config = dict(
    n_layer=12,
    d_model=256,
    n_experts=32,
    experts_per_token=2,
    d_expert=160,
    d_shared_expert=256,
    activation='swiglu',
    moe_layers=[1, 2, 3, 4, 5, 6, 7, 8, 9, 10, 11],
    n_empty_slots=16,
    router_score='softmax',
    normalize_top_k=False,
    routed_scale=5.93,
    balance_loss=0.0131,
    balance_bias=False,
    shared_expert_gate=True,
    init_std_router=0.00756,
    lr_router=0.000419,
    vocab_size=32768,
    norm='rmsnorm',
    norm_eps=1e-05,
    tie_embeddings=True,
    optimizer='muon_variant',
    lr=0.00905,
    beta1=0.93,
    grad_clip=2.0,
    batch_tokens=[32768, 65536],
    seq_len=512,
    train_tokens=344900000,
    steps=7369,
    dataset='wikipedia_en',
)
Below are experts of layer 3 (counted from 0) of a mixture-of-experts language model. Rows are named router (the router's row for the expert), gate (a neuron's input weights, with its number), up (a neuron's input weights, with its number), down (a neuron's output weights, with its number) and show model dimensions 0-255. Each number is 500 + 50 x the weight over its row's rms, rounded and kept within 0 to 999. Numbers have three digits each.
After each expert's rows: a language model's description of what the expert responds to. This comes from a sample of Wikipedia text that the model never trained on.

# expert 0
router:413496531468534550471513556529479470483511528575531563460474477464532405443509435512564443496544428534468457537419449577527527549543628511489554617625569494487484556437456396445518478541551508450537441481516523449467503541469576563514416508482499518454427497421489466502524552507499539423519549514500520453529516491548487602455508466521563512464550475439401501606493522465452455565490563500540460448477536530526541426528501539533534469385410447507600503559553522514521470500517375455527555526467543462446580426502510540406481449522584534427615553562587455425457486519514410415459433443472466510508566592489506448469555454446486587495456411597540526470563560564513481494502541404553548530479584504479408468539458473526478481523525503522520456552435457516497597556437475
gate0:500498430432418502543577482585515450485460510436443507594584423415437522395423573553553405541454485451520378526557493556494426570529504503509569512543547490394637447446477413490439467557553534453536479477486473443402437513527461495583532475593493468555485447590582402505546503480467471571525540470540575501530526485480518536599514480498403522528512436411519506535459434546544551523477469501463491462536555565515439482559490511444450543449506483512525633443545616541516465480441491482502458412469502485478583467492454487426480537595542482457555520498477573510506476467533449477450565458499548622504464448456570508498538482491478580522523548554487550485528508508516541440469540430508488490501463488523531550469608483520433511449598449536480527502441599554454554579427510
up0:504554435564447573419494500506518536543471563503509557572537517503515519547484576536549552504398543492549467520506525456595454502542485452552593520529522484476411544557530502496444501427494467533449513454488476469546434598461550463504543618454453473431485575553437445577478430505511466563494516511479502495502470474555497471588296507502412509442575564527513557510476467475465495453595509487511569579516466493546523500478562509514512470528501608527448569461532473603492504533451473549506485483466451555494442384650566505571425468568418495506477477431453420551544429462460455479480359549503546516526436485489536472521610532519522463518518596512615517548407450540606448474518498452473486550403525442549443578544473481539537461498494489507483557506570564503484426494472523
down0:445526508529469535471632528388409562442520546537439469584496601505487470461442466502556554531452586505538526430449533538513527508499473476436499500501440608549427632559553453523469578433510487447454524512553445553463461463506509393584442473420508470529478529499452461499490600505457442532549485504542464541505544573436436439477510541431487497543501499407489523501465523504449506490480414507522543578500455488605546541467442500482353569556533459537464471423498486521608500510546565422503437483461478490486504470486436503542467497558544418488479520534453465559544550537507415563510478511548502505436411404534389518544458478597570592550442505527517505456592511572498501549504573445546558523469373493525530493477505486519428466492482465495550561479450604548602435424468450
gate1:502502499539540576451451523495525454475590532505482466535549557559586498450428541537606506486581594475487482411579549571455472524404522542518534420476510465435606572473451556511499406554569500521495557546527461517525464425437499502472457507584487483499486508531494520487520487462503568439439532469460502540517530558402474491557541460435490532392459500519480374511501519437541554573476538561573558552498551551528503469536461469578433468517448432479509502524467492417604537563541503535508436582511546508439569558427543431481438445524494471630469550498619486539446463527444487526532451476388433470473451510498453437491481527496419523579554543456517482515580566488431476626541501552595503561560509486546416577525519519466487578488460560550550456541533585554381496538555551
up1:504616420460539540537446539422511462526482479419411470463464592540536597578501559497451467429555527556492419468600457508505435559479573554551488466562424461474566451569491485419498552416506442503475405495601453533578479491464463588434548503472463375535561477529523461484446463521517556554568445488475490592486551529534598435520564513466504422457483495367501490530542558462461509504613617509517486559517470477572376504421453466510539512485504542511525558475461465482539464430528494536382513515488536462532492533516460489511475442426503561493468469530394506555425499457487512578495456515500582446545442535518587453531576491542492486477467496494507433569514463519520548498494455465577574575501508504450590484633495447525551457490484386544451495521552586473449475493490508
down1:499447452544495560509506558507527434450501554499453461530578531493447484462404483555395508538456591575498497499469490534515565390472513577566568512514462589473522492470513475545441552584535461492529445520548478565479532467507545613530538502516491505426491514490550428570627578484510450513527597538591523430526428485506520579465579487474512366451592481455544444478543476550410448520458531464470448543474481469552551433488452529465610459470536440408561495552512556553456485525575536454487554539535512512534526448480546614519540423588464515507537487456589463470568471544463480510496402462489456408481469482476400555542427606444549495434466396446552491525474511508452477418514468592502622522489501457499442493514441438440429450449526496575482599457574491534510505487528541
It responds to: Abstract or time nouns and their suffixes after determiners, such as year, days, period, law, constitutionality, nationalism, amenities.

# expert 15
router:562468447540577455515496490473508513603455556476559516556511441489495553481489537445512449482509519423442551590461539444563406480516433490530472468452449501536524545532394530451551518538453517541436503473509402530519392552504517489497601618535510402561494445415532480482544514554553419532452395521510480440493449429438444463526506455595547491479571475589504570538472531419510592447611500446469525529548495481508439473505445417554517426426501569545560427462526513430452508451418535471499582540576467454545480460464416499518503447489538452488557467497553443468514514420460569484513550569556436577438536534491614475458429450519457588548478500477444405505509544481441446499590423561560462420501517437512529467602402466530514531553465488491503484522418565558507498504539418
gate0:492510568515523499412511495507476581507493534557511547474496555576525616453474482524581483476508536480572548438491593523533560548492483495495572477550435520478562432520489441421471466469483470498564642457464526478561459510512565422473507523495484517504506530426463497470471568584572453465519446487504467534461441486536512507491460474545456552516512529527547561434549552425556496575362439524473522485541545545565519482394569548459448552596497562517496409401467500558487449602510446474449499585437546467502557498442466550458400476568494495346524547463555420452508446515511454463520571461428482535589455537469535549558405462531495520503574385558503452526427498516560475450497482642523468495508480592446560609421464486510504575539533456484455540467577572519523531535416541
up0:486529550542455532497599550505579552440417448535486475555481533456534488462382547576485523520569493568443452395512453507500515605484573558444544477607585454551533502433518432411515508531526555401472556478508457464470481458466530498522481480488510525461546480437499491459645450520451553491467538427574477499483542492489518469413545523462520563555517510496597504503379586515497560462488551462473556477573500466448536548536377491410465504543515328451530488532678501545466498511474467534477482609585495480440514536556457518441523573513535544541508559501512563502480532405511475511495505479517532520482479535485564449468457436464502445419523448442460511514604505445496494550456563493443541496489609445434521396492518542524553484498517515584622526518513476480521577507584502
down0:517448559470440520434541498492627515482469484572449540452533489604389481450527535538505500526484461497484474490392577529442437511548539574499404508429385454502529449519524569438419506566521574432584540519470533391549522535460491455465516585477557527487427467470481485426453440555510484561476425473470534530601530527503396512499502450431478523563514558413532521554433541532533532459454516573512425571523440430512530522491580470516503497454530355479547503563501448521496545541441472614450494546511480522506487521531574454551521546556507506539484478499404476440511514384516535420546514472532507466489525501464547494469527495528479467545534412570548502484549454520411434416596531578490384575521555574589563472448510453496409538420529534534565536525482542580443540561566519
gate1:556584525456574526505512532524534485514491500512484458542461498473484557462519510493544469484592505382487495501473490513549532506547548497591442551545511524605558554545599487481484549569560529528489438591565407526458496483533465467485518499458492559525499488529440531554575612546497448549507562539528497423534465532503458530502462505518488451437424455466481540480559507434572427564612460490550505505476451538537527481448630438554495517593544509496620446472505439563571444462493470529585505469563484478508463490434478375579446480402583547469600488541555518467478531494500532486607542532485574539484567527461561520520542435475496458466493489503503560539521429530546514604549517455477308460534581504490501541557527485448451523449466519507608478565475660459438451561550585
up1:494558461410535527614532491560482406465606506414484494474438465511486561492541575460440440478544432505429473467441441495548514444532507517505465431567509457523517588602473521507514544514447520450518434459484556461560434453507488411504591578603421395596453504523495444518569583534507536509500542541607556536523455511482471582503587580507472483494511519430434489603514458415468558551557471532496474535464450456529440550482545497562524479488515505479537503495555503513480469559618488505602549479460527522572495540462506391418447553503517413444569563475537505526444503420502609495472568500434519502517489488518555484445516522560417499525605585477429483596508499503480398467543564527583510469499515462430517484511444548493507461503510486518532483521542525522673513410434426
down1:449579507590491464484465480503494469617488460444437549450560515543581488562513465485499553503594428598507515436597530528505609500388496502352530533538409576412611548534486510489508473434500497493531512444517515502433603535601515541623403496539529441528485541438490479502480518548436551477521528530474473554512382495456532443545547531543511531497521405499519578523426495465435406502473570530543537533521556524489440460564483481482489560470523489527489389558510516490494401444516539599550428524495653480462518465568496493450451481471510567532472530513529447530491464494526539439512623560462461541409544455454466504522486551541545440525493468510427474516533450559444442472428440535511550430525480421472436499472486492490568495422540419539493399439498489500481500433431450
It responds to: Main verbs after a subject, mostly is, was, found, died, in species stubs and census text, as in "It is found in".

# expert 13
router:465521469388510492483575540601475494470468636589518534458484559468441408569491492479502452506517478570484491484505452542606493604495578488425581520532464542396481543473533466402404454480545477410569525493452577553487492501593549526498497472526550493559492477486456425521500478605588426525512478494535550581539552476534395546546474477452533452432573455435543462481400409513398490533492454548496467429448467496519446622555561465604519463535566478550442454534441571498410497511479444499520492389443456529480504435542599528542420487561544529509569545486513526481503469468464408485424391529484500441497455543479492463552464512452524418527564513539543526476523498562391409523459492469469505539540487521566515482559454545485555461434485568512498501550533575475577534484476505
gate1:409550451569517553563437527586473524435584508439525406481500527546449512472541609455462408488478377562512528481457540533525549583469573506516546570528534456530464480541443472523541507537610461457408508419502529517550568487493510471580567510421543526563445486530505508498484458442497454377540465547481490414533509530566406528465539505437490430443400529388498516470489474452478533511471541543454476485533453450603570465472487494595424561463514464466459558468468538475469516486572583411555480456531568527462515490526535469510487551462451458508550501446474498661438500580503517541534540458494557597434633466472458466546439560485523429604526492509449513426471463490440529549458593496585479584385478484502416499465509471527537471521486544543498559552473469580470541484501539
up1:455526408482529469542563528495497450473464520552508446455490422478490559411520509586520495453468515549573431504487491530531460584379437481556520503480497431462490485458514474448498485429526538451569425464416447375442456566542546543542523494550540481443505479500519468539538515520474479574544535499439542518567504547531490503531446567446502543502460585488550580501599526453479494466439548495495496451573423593492469391563470429568459550431518480405563451543499433505453505617455586496508402393520590406522550632497499632497428537470457491531527472431480527510528513557528533540456554543521454527397647428510513540507453517519516460450427466383481525497453430559415454533498482511472498410511493409499501452497557564543504430497513476482528427440563558471508519505571538
down1:516537552526472558594523522504487558491499551417499425488521481550465612394559568433535495441577539439485457461493502437513528438501492553497493470562594489534499589460523533447482471533502463506501370555441519409523500355492497471538478492600507536486535450480476569496476526504501523479562568555489483520538480483529501541565528512456538528548484418520466517628426558576469513510461444459418476511432612494562597396487476498433477434583517492507474488494465427432412446491474491541604525555524461490516440589566397546490507437506501460519525541497602464438497452526570446514459526475508551632515554502472643559526416495364478544478481455452465517553543426455520502610559507571559545502446510529527565564504493519515464492505479452475531561480485432474580423524522549
gate2:474554470426500538554547525468512501505556522549494487451444446499465538539546613438453455502509506500559520511577562482526613565571487504609490606357429455450586594472488518461510427453521514464471475507477429488444472508610525418555440513527554479446514556447451464571458568498445508468495490375527521493469507400597497525460420493496459491413514497426456531490593483518571536567469464469456489592606549388451510545492458489486551508460536468491508490496537585539530352553502511493541469529472563445498572466468548526497439604552504525487573501495472484452493483426473471587562474556454572514514578447562424423542475476461447527557457558475498445505477515469513505478490497509517542479491519563586517576425471489633502490446506459461602553547453456444567588429481509
up2:447509589470512502508503507464528571467531496649437484547606526438488574509563504534531450514593494465466442522498459517426453515637556491500507546474493534450553473572442454583473425441491501545495467495462450527525538388602623553471465437417481583588579517447563469385494475496508537489569530419496541453483540551576528535470491488470485434561489518516480513432519593508427486563497474427486444463541481480451488513490436536400455500629495444501578534460547429487463430388557553540585554432489527490503437566564487634538509572491499467535446519549484463487473480540425504527473600605441457534529520503544549499440503509526454547409571519567363427486503515457505562489476502587509495491476478530516476508470605488501573475503497484495466464466486547472525533569503458
down2:430493474497465482492528434440520539528451495483580484558466476490487534539565463479436509483425451397569498512532496443476492528524503552490425483540463494433567553605445441484551442453500425455490551537414462473470507484529457630500510515518479586493490485544491558534554492526504485480485558405495542563547389463618508429461452526512514474482528410522509509438501404469396479439508548459493465533537591453418561539490497547575581594474520477485474503498459540464404471450410489512465517619542430502438513451497546519465423578517440526567523496624577511526438491637508479639601482461497513425435527532565532517512533469446487436460534520500538377518580512472396501467496450477481456436575415509550495490484554454488459435586479502544482487538591499590583447498548477
It responds to: Inner and final word pieces of ordinary English or Latin-derived words, like be-acon, presby-ter-ian, ens-emb-les, Alexand-rian.

# expert 25
router:486469436529416520480490515433582450472466423447520539479483514540509487577502524661411390603431537487511507410532455517520480520489535531532584493458484540430541503498498568478542419454489512428562600539617529451523476567401408478521479403519496494460458431472510528511561433445497501584507480414425527446522502538500539535477554537447454620501496542490437453520472494462517457521570511504508474490485512451507467530498481461564503529607495479523420562563462441498568493461525533602452372507530441523560439595474532556494514430507458510576532532544508440553459551569464573535544589441455488436477492448559487509492608505468369474473518546448479509522468545502483517448459535418478525517626418556444431480533510550477490459560477496605521507468549534485434537516432615
gate0:450417467573514656589413546489506583546518443495532565455617446521522513462479579576473520553547548602487506454458509514433501441520463522568467465503540499463522544489488513465575393420521445514528483536507592481476489547449426500423626624463610579443536536512561587557494457515475476531417457570445493499491510403431597486543525515530535538453556428419496553532466510523519551538509455576406426531510531470489459556496550519484474543460488473535464530467608524442495446635441540513435380489489521533568538502507550507507443511436527553514552524504477554512534557498482469432489505476514524490539508455530517477442440561523496529515435575528507418596566449451530460343504476471515456450463533524560463455532550440502489459563460488538447546543581535487534528525484569
up0:533509426520542420541490581469572531536454520626459452471572516529577465539445484427529525429583396569480432486406592576579475532499472511538448543545528532471582535562457559574442464472534525556553344412505515556517484514517464488474482506507454507503561557654405507485531505551510436513543523486477510440583478451478501481586515513528568462522375472568546482502470425473439459502400500514460437468496500411541541511463521428556482534492463541479513538521488512519490426532438535500436573532473482588487507388452514412511573472526498516464530482555532435530532474501504483406524442527545432502468428478532527521569500503543433471560460517530517596486508401357565504560448502460489508405497505548444525586526530440400524454544535565518470456526563494533497392459519504
down0:519540505491442542576532556461514482465501581441454577507534623502583448511522527448488552442448603550460517565421609454417623446585541523496486495556537428487526540562464483511494500508404469520566523567481503522440531424461502579454527470439540588484527510611451526518416545419512507510548426513390534509557512494462551552574443437525420470437434364430546549534445497464490480466459507620509435536436475410491587504442508543570504485458499555536586513586544500459501469567522497477518486605517426519542503447567533478495477545530587492449471464570573548535490529493510512444493480480540479428550518481541445484436415457445529440506414561528417449471520509504504464459521438437561527471502483503532444450509550479565568547485414485540573379436524557508480509510482430
gate1:502488458492523550557399512544572531451448540373520468408432442461498401512415474533469579562470544450504531389537595464498521446547472526636451500508500625475487479554560453543546485533448463506453594479530494389506458442496499509503444435498480527520528523423454533602523454388540467496430481604444467494506511522518466428532632521517585543502541523543540475496490445545510506524497401510437587511492512475501390514481457491503515421549486427421443517476481497474510570632474511483545510492463503448526460488546529494508453445488468554517505529415557520488500557505462541546530518546479517574505518597529488555509592503498598534555486519451476508481565534497562472563357415476502526489571525461593447589513523509522541490453503529503447522523599594392571563495432477
up1:543390494435437419450495511511488550573557460446486459568455477579487396453525451559529552528516429506478485396427558507568562523505480502507556431480468480541529457475530515532472517452563492541489472549485476437549506528563423496472444555519588557507616572449566486493557452528473550470474518516377482452561415518455456486618467420442472452588543596479551549490465520403487473570474473426491475600605569493506517497508458509536561460490569540540542481521525514503521555449544568496420580495509556501447453487585471509445554500507496381562545489479470467396393508452483487434465492519538476495569467519490458557385449436622409571460495487647465496493471432498482514448454517423541447474508545567444500484485515484506453508555488538477514513557540586502593477431525563
down1:518530435512516574502526505539620523521500516500436451561477529502504491436499556569442435552486410568432421602553476510455463507431503485514476467503529517520614526526481495498467534392538491502643459529488483482521527487463480451517522437496591544513517467543470521486491570468538466456514532467534472405507514544515484509495553452572483552514537489520359468510474503530514482588485491528559498570487350533517495442562540558370472446499511526499502386556417454441436528405542496456505434540492451575422513488435550534528576429553432533502594401499555540429604381417522444560480468548517451513533449554481499472462477506477457447554513548428494520509404548385509560495453418431493484544483564474525428492576508482517437390488553504581528604472512496533522505498550597
It responds to: Pieces of non-English personal names, mainly Slavic, also African or Asian, such as Vy-aches-lav, K-oval-enko, Sav-itsky, By-aru-hanga.

# expert 11
router:548438465517521518416611597499468438448408510558516495477446408516454505570453492450531503524506466477457435489559533453561574487437538424395545453561536539502523499526477539439428437489497420498436522434497488574570548561460523488411489444464598424551431545461549425464461532587538460412538534445529556510546587461565489492514459484547555498478538510461420473481433498537402487406528570484523570496439550525472566497610487476503563458477492520453500457552416467516508468446492492509448480502574390434597469466474511588594542554601599464451387500426547434474467483561394508535447419565534556556435504605520488537544492493492432554565478436499463492513487530487521468541574457523541502507457460451435543411471466529544463489538504534466561525508565478494454475576574497
gate0:486490499551475434553534544492493451477517502528438512524538587534568470607477508527593602525523483540550568530407477551534499529509485445512542505447451452516503487518529417551540515507554527574468444576513482517439410533489493464474416482524472555501468514546527516538501512441563497551482575481422510515536456588489503549482518447416487468494696492564529441539512574527526518574421533635592539441505379503497400501492479501460491556564449563480510430468562569448488422504528558589465504530499502491509533558665516486403459467455521573417556485433550552449448470510530502574549485412521533554507496467494448498439529481565540418507511540521472483562513536524360456451464580456554348475440446522507515541462497485433448518531399532460482575486514470449560517510515559
up0:487511452444557524547518500476394515553476436466511500476499431460505536531481579491445463559590489517431500494481491379414486547551486555501505593524525511600461528537492447531483545421529585512544563413483551552541521446514484477551562539473542560524472524474499590503506481496528456520464464412565519401478489499498443365565494525412443460568533471519559523562576464477539414465539574486467567545564482497606520565591468519554532477472514495602529526476465509457531416570374541488578503483400482524567503545501591521504565539485509533538513587450492492508541487413456506577553480424525427580579497416468592513500506536549477460589481482541615478497551470467501429473378577500569485491539512531598512468466499476463505455498527463489604450633560550533480439487500577
down0:482523460480523510508471473512499448447424543509530578566511402527477416480516537421458545424474526492559449548484603478581456502420495513473490475487522444559376477504543455508520462500398495521517431519508496522619508535505511506467501488501565556496532490470510505433521476496546489536482432562550421427448512472477470460479443413537482405534488546572508608463471544476489437506459537547459527452503491585417585410448536481450428505508425507448516515598492452453575497452541499551493425501521628494459560553454552504502560441459362483567402523531508535435582561535506410553535443563528573536434451423392486580605518495516496567540519462528571488465585470522400531459483515429525390492472517436440459471479550445428567539578582486605536565526504543545493545500511549
gate1:581547527554444518528468565513543503571534518456520484550462627525532534458434514403529571444607455558478488506441476442477528551418476430549473471458425438482543504498460457427502440521428538445546447498494461448516346466535604464524432595616519586522541496443524497462479446446518476564502490511512475499529536522536523491520574455483485593527512486500510490465588503413482440532489555582533533583510530535492491561418505594447554515405504487569499496536604543478499464465581484448463524487444506606425527527471426527449455439514459438479486539615488509501459519514521387528554522460496516455439643427465574488468467496520512535501512462475461480469521424529487485506493570584490510448559494409516457582514480463558429549488424464400478415507428454430380523551480559
up1:446447467490387624534532550533496545499515544464497515535512462390461522576536617529494512478460521392576471498540513550497538489466563464473495477401492491470535504511478409534586440501486441520481513490518419613450493425578527478484526431447488466485524403562452460417457621632519459482459454504496410500502505580505473477618444469506454464518477584549540480540647456553429460471504496482431461546449513502510397462414522535572455471440533481509549455541478539472500498430506461490489514501586521552448481396544540483502485499501489579485478514522502471491521554551507463421475486494583492508432483498533475575501545561522500487505417491463545547494447477523488358546463543514543513658522459444529482549462480552473564461615390493400522570498493584512555414513490472
down1:482527488428590504544405521454464560509457477443542506525521574463555492468521550558360499466486507492595505482559521524494479535538490480520527468532538497541542447394445441495473657485511511509528499554619512472486489393522538416536540456466518417473445559463529440434485444490538426502537481532572532587539549425564537518468463474423491420508570460528450389493503497447478443490542476517535423592537476448564466501460527391508422479425442498429554494533477534567376510512404532455464533484570490555542549446546533507473453562573494429538478448421442537509502504519496490467564440452570516457508448532385456519491645419476535569451495485558540525517511493487541435414464554453540517509455598465488500482422528466378492574541526552546460448589544526535573465539499527
It responds to: Pipes, line breaks and numbers in election or league tables, periods after genus initials like "C.", and "the" before building nouns.

# expert 20
router:535460465477419440482502496508548437525578421433510507564464549568574523561554576525459500513431453525558519493512462450479525440562572491580555427472462529493477498506550453519466495480517423413566450476521443430538545497586464510513497445482433585477571437459525491476554419478583569546469413452473542444474487498503524519562545571569564479536542503528479478503445509537497467547457437507482476484555495460585473433415479497511423485483563567508534558553469413535491511430510522557556420429443458576515436517517558517465409528538335592534704568447429496544427521504510546457558539442517439504546461457569454489439574530488510448429551577527475524474504571488500455481534560464549478461615521519478515549447533489506476488493483406544448452541502467383573525522433597
gate1:421488449554537521550507484464461554514519475526506516476494580477472477439439551526573561494472572564505402443515574492429468506517481468553511521513516512600401527480508628593584472381461499566476502537488453570506560471455544469507437496531548497495483437473502487485432418509505564531468480519463492497484528574481560492488468558513486533441575516489550576544471471400423468464469518542516469620560471659491451504445559641403486447559519534408440451372513491496470463517582503508515543418444457434557537548512554438487468511582424532502489531406481521420480462530581486422491430454500457606416550500453560508459457613451504515436425504476455479518449502458540401489500555446527533542568456578469459473487446509486487555574548482491494481495439559379484507479544450
up1:533467458491555488549518493511538437481547544501409508518470490368462520462561505524507553475420367518514493586515477541434503481474506453489524534689498484537494480519519517465460527463502437508501496569420465524567540481485469465574470536553541441561534454561508574512481473531483454537558486500449534494496505543439506519537494556556432531445485445487402487433442522429512516455522313486528519503566508507417536410513442556525548612516529560413454479521572581549565566521588506520521494421574530514471519420513468394491516426540481449477440475443465581547504630458547549529477582483503536512581407456508478518558506481489366482578482569520558583543519493408443529557449467504611496510490497559497493556462592471527537570502453561600430441508468467496470485474543493
down1:461563488508528535492475421435498511500617529427469565569584540549564454564529501537449518513489460492458521496441424508531545544469567552521501556544540520447524416470647448547596508446499462517427423533533448511566485553462438473446505495532529409471590521543450411493491583490505533528497456475465546545546452476435463419595518372448451533559457459462458528588454525426529424540512500498502481501512534451554444539553413551535456510499590659545498477505469491517419517435526527536560526529491486526522494479580615448511488493508579474523495520541600544552464582475479498519494478441469496561578524516544522543556589514458539463464538486514536412414529522519378572532449495527521451508483536427460427486339512463602539505459527509540452372548556443483518519482525503
gate2:531550449465558490505442402437592505509500374494532503507543320491523517594505487497469517531482473501402418527460510575504562518560425554570573476468508537573471509520520541426466540535502435430479566503447515511474544481498587580510584510539489535511504498571459466543467458444568586502451598588476502472575516458503543545499512537503459517551557581479503543542427436487486460508605510535418456521505492546505502527509537534522515546454470523550537463460532485373544451502508394463512536585484595462551675555530438501423497488447562528496410536518442472444488496497457498527453430559487496508500487464521523467460550425484540517412432429395560425489529491490517582471518547508479515409534443575520489468454388494464553499576484506546464464522541406431623479481551556
up2:508437414431490440593578508492469621433554495442590487551507560585482527515587479431455422537527588493467567564598497454562480462484319508411491573437434528472505531525505459466587569429535475482518586453523545436447473521406466458458499533550474501502487514488501520485574483538490444460508450559485445521488526483473481484469489476513398562492547567400390515381548402401438440442559432535520539483531507526531540535519491439571490519492564485450426476524527565474449509485499413536490485473537566481437464546445561501507549490384588396483449565532544540484561450529464601553524494499550457472484488517505470493387506485536498498392461494476436465505500406465508447498482468486454435460522433516502561435513459521535542533464511465502472540524429512454450563523464607
down2:479469480482557439543511509529520521470496462497498555509554466557490437489530508454539447522495478505467577535513428361552530488468481613475586523523574473523434500403454450502505540423568478466537487480360497439485528470566403549517599546477549452532445468495499581550563480488510473497480390519472547354458548522545547402501470495501465564505540449546512576445441522491437531512417587392520487483533445430488496475510488469516531557426510538490623489518500510509552434488513495502451500469543521505539485499406444451485447435439480543515492448540389524553477510533483537557511491526531547547548437438513380449425542466499450419479422571442483512537447575434560537494571605436422510492528496502531555408441420565516592574442500414533478577465611533440557583467502526
It responds to: Short lowercase pieces inside foreign proper names after a capital start, like Sh-ig-eyuki, P-ered-a, Tr-oll-hättan.

# expert 1
router:559593490477571425440553462494474503534463514526554499561569448510458473517514459448450482605534505398442593502561581491506509471454484515469489453526496537479554539534420587443556496586433505584515605528563474488515441522602487515461442518495544485526469411403516452439505466575475451475543460433496518424544548426471445520497534448512535526486542441424503559552440498447543538499573565459472505535550524545496485512540412475451557455390446522568498493493448491510481502387501527506529584552438455556557513402414407566438516497532465534553499556473590478479550528475505520557446546615503455536421583586582527465498455402385572572540497463551528405501496513583525449488578475561553477437532430499550475470506506567474439538586428545465552439505473480581474548447516456
gate0:476512573501507576479421456477527500521448454463643560517494517607625454472480483521440491504460499528483609569463507482529563461462510461406493552491459546628557494495494536507612445544499537520530518497520492502429426451587506548495562434551502536459474477540431515465496454450495524412479591542502444532385493588483522526460540577532481450436446472563535647600492440465547481468471522523559546534562551387520491523497512398481478514419481478508499512515473585498534565488578451506469550458486492479499467355514533578457414452433492425494503497482524516568531544463556545538402616442520517504429467490483502531497566558424517486453436489518512520473474509406502563456509520563533475355520439551567584481526548458482532462457456522479431512556454435512417471457487562
up0:449515485454468518474489560545470441482432441455406460562542567431491447495556507493410509378522493437469510490529530481522526384455382472504500459519444493528513547496538513476488456527476473449408430532491431511457472528552498557394533483455554456535468533509559491497429410437548539558515402515469382522541436571514535523465489537468521564557569474555544343559478527493531506453571372535542460473477450502463549484504490497571397496547541522504525538543409523522494505453545522541532597491454462512405501595507581421466470422524454543439424509472576471471550443495494536467542482370493585530546498436486588475459577534522491431505483479566582542594573486516591494431443478455507561493488512531563521540471585462553541493538518557498564497541584538509534399474392472
down0:516501511570492527580440524499515474488451561503584574509535534488501453380474489498506424539486461496528533451438512461478478504558499482574441555582550501490398529516477472467553464490474520472462550586613426613450453429508524595540422602436384540535543479480477450512497475525496471477603548555530469434470557453479496531525448448464569531494441477586450536569472533481511508406579538488475569483524467581383521504472547397504533461537460439631480517528490498482448509461558527550576466484453552587493569544473447518565526507548491419480518457424568484506517488388471552559478453552507547547486498471529459475512464378535541447450516510536604511562628501455413570424514441621584530483547513512477477478518577487441446568503469553448510464525544513461487514425458599
gate1:445495627507433586498541513483463498500489385498587615555500494485519545485495601490469419438383490398436529448468524499437509496515498565520527490529434556515516532596467583476481520485477488522460518510447532471552424543573547503599538447526456490435558576527525456452461521486478441373426430507515505508519531501437495458532564458494472575544523492480536441398588403450551421544510552509527518585537525480505502506483541460531442451596607512572446433514524490508449584581487432432462511591536457475492403503498566458588512549494523453456513463493506514408596462491483435515407465479501510532469519471488514538559471484533494524500532443494536546626406478479393437444579458496499541510551495483587440541437457478512591417534498553479506492535465549495590481403422517
up1:582470538519445414498474495496472512542522455489569447560568407463495514546478445477488562404592434468466553441460431553424559421550522568598424524495505564487493430519497492467442403515460512571453672485458458428519456477510533508525456463527536520489577546444556504538477526541465484557487522502454553453438490482541517425570539438475392557425571525447533477453600516555525498516536532445597528495478536497507493543458502477554522565384626441539543502469502419524537495504494484520498533500525570449591524566520426410550466564482473538469407441546463592561491538575475430519436461552558606555488550439536503513475522582524553498439493480506531431527465496511516528532525528532493495460644508521533492376496546481483536476450395438541426510487531473500451581460439424
down1:516527599491438522437480470467568456489544474497453525561476549516515364425555478482565555538502495527354527452355525492492587493478369411411421495492482514485489468447487444506462465577496445408471550526527494507497525480516438563476495446542557412436525564503534452547483467484485548520515531538502493564507514486505421540567596516477502626484492484564516448541518531520578483459577500548407548532524498550446460548584482536589457440513548544488401506517508496358545540434453569431632459493522550421469481520516557545513514506543485490491510538507417494556473433451532427529423429484459474424436472553494460578549427546510469547570459435528455399534490516493448498464477555450434501443563521525525489447561527515597502479410440520479515535491493427546420482463494394
It responds to: Tokens in census and demographics passages and number tables, especially "there" in "there were", plus periods, commas, percent signs.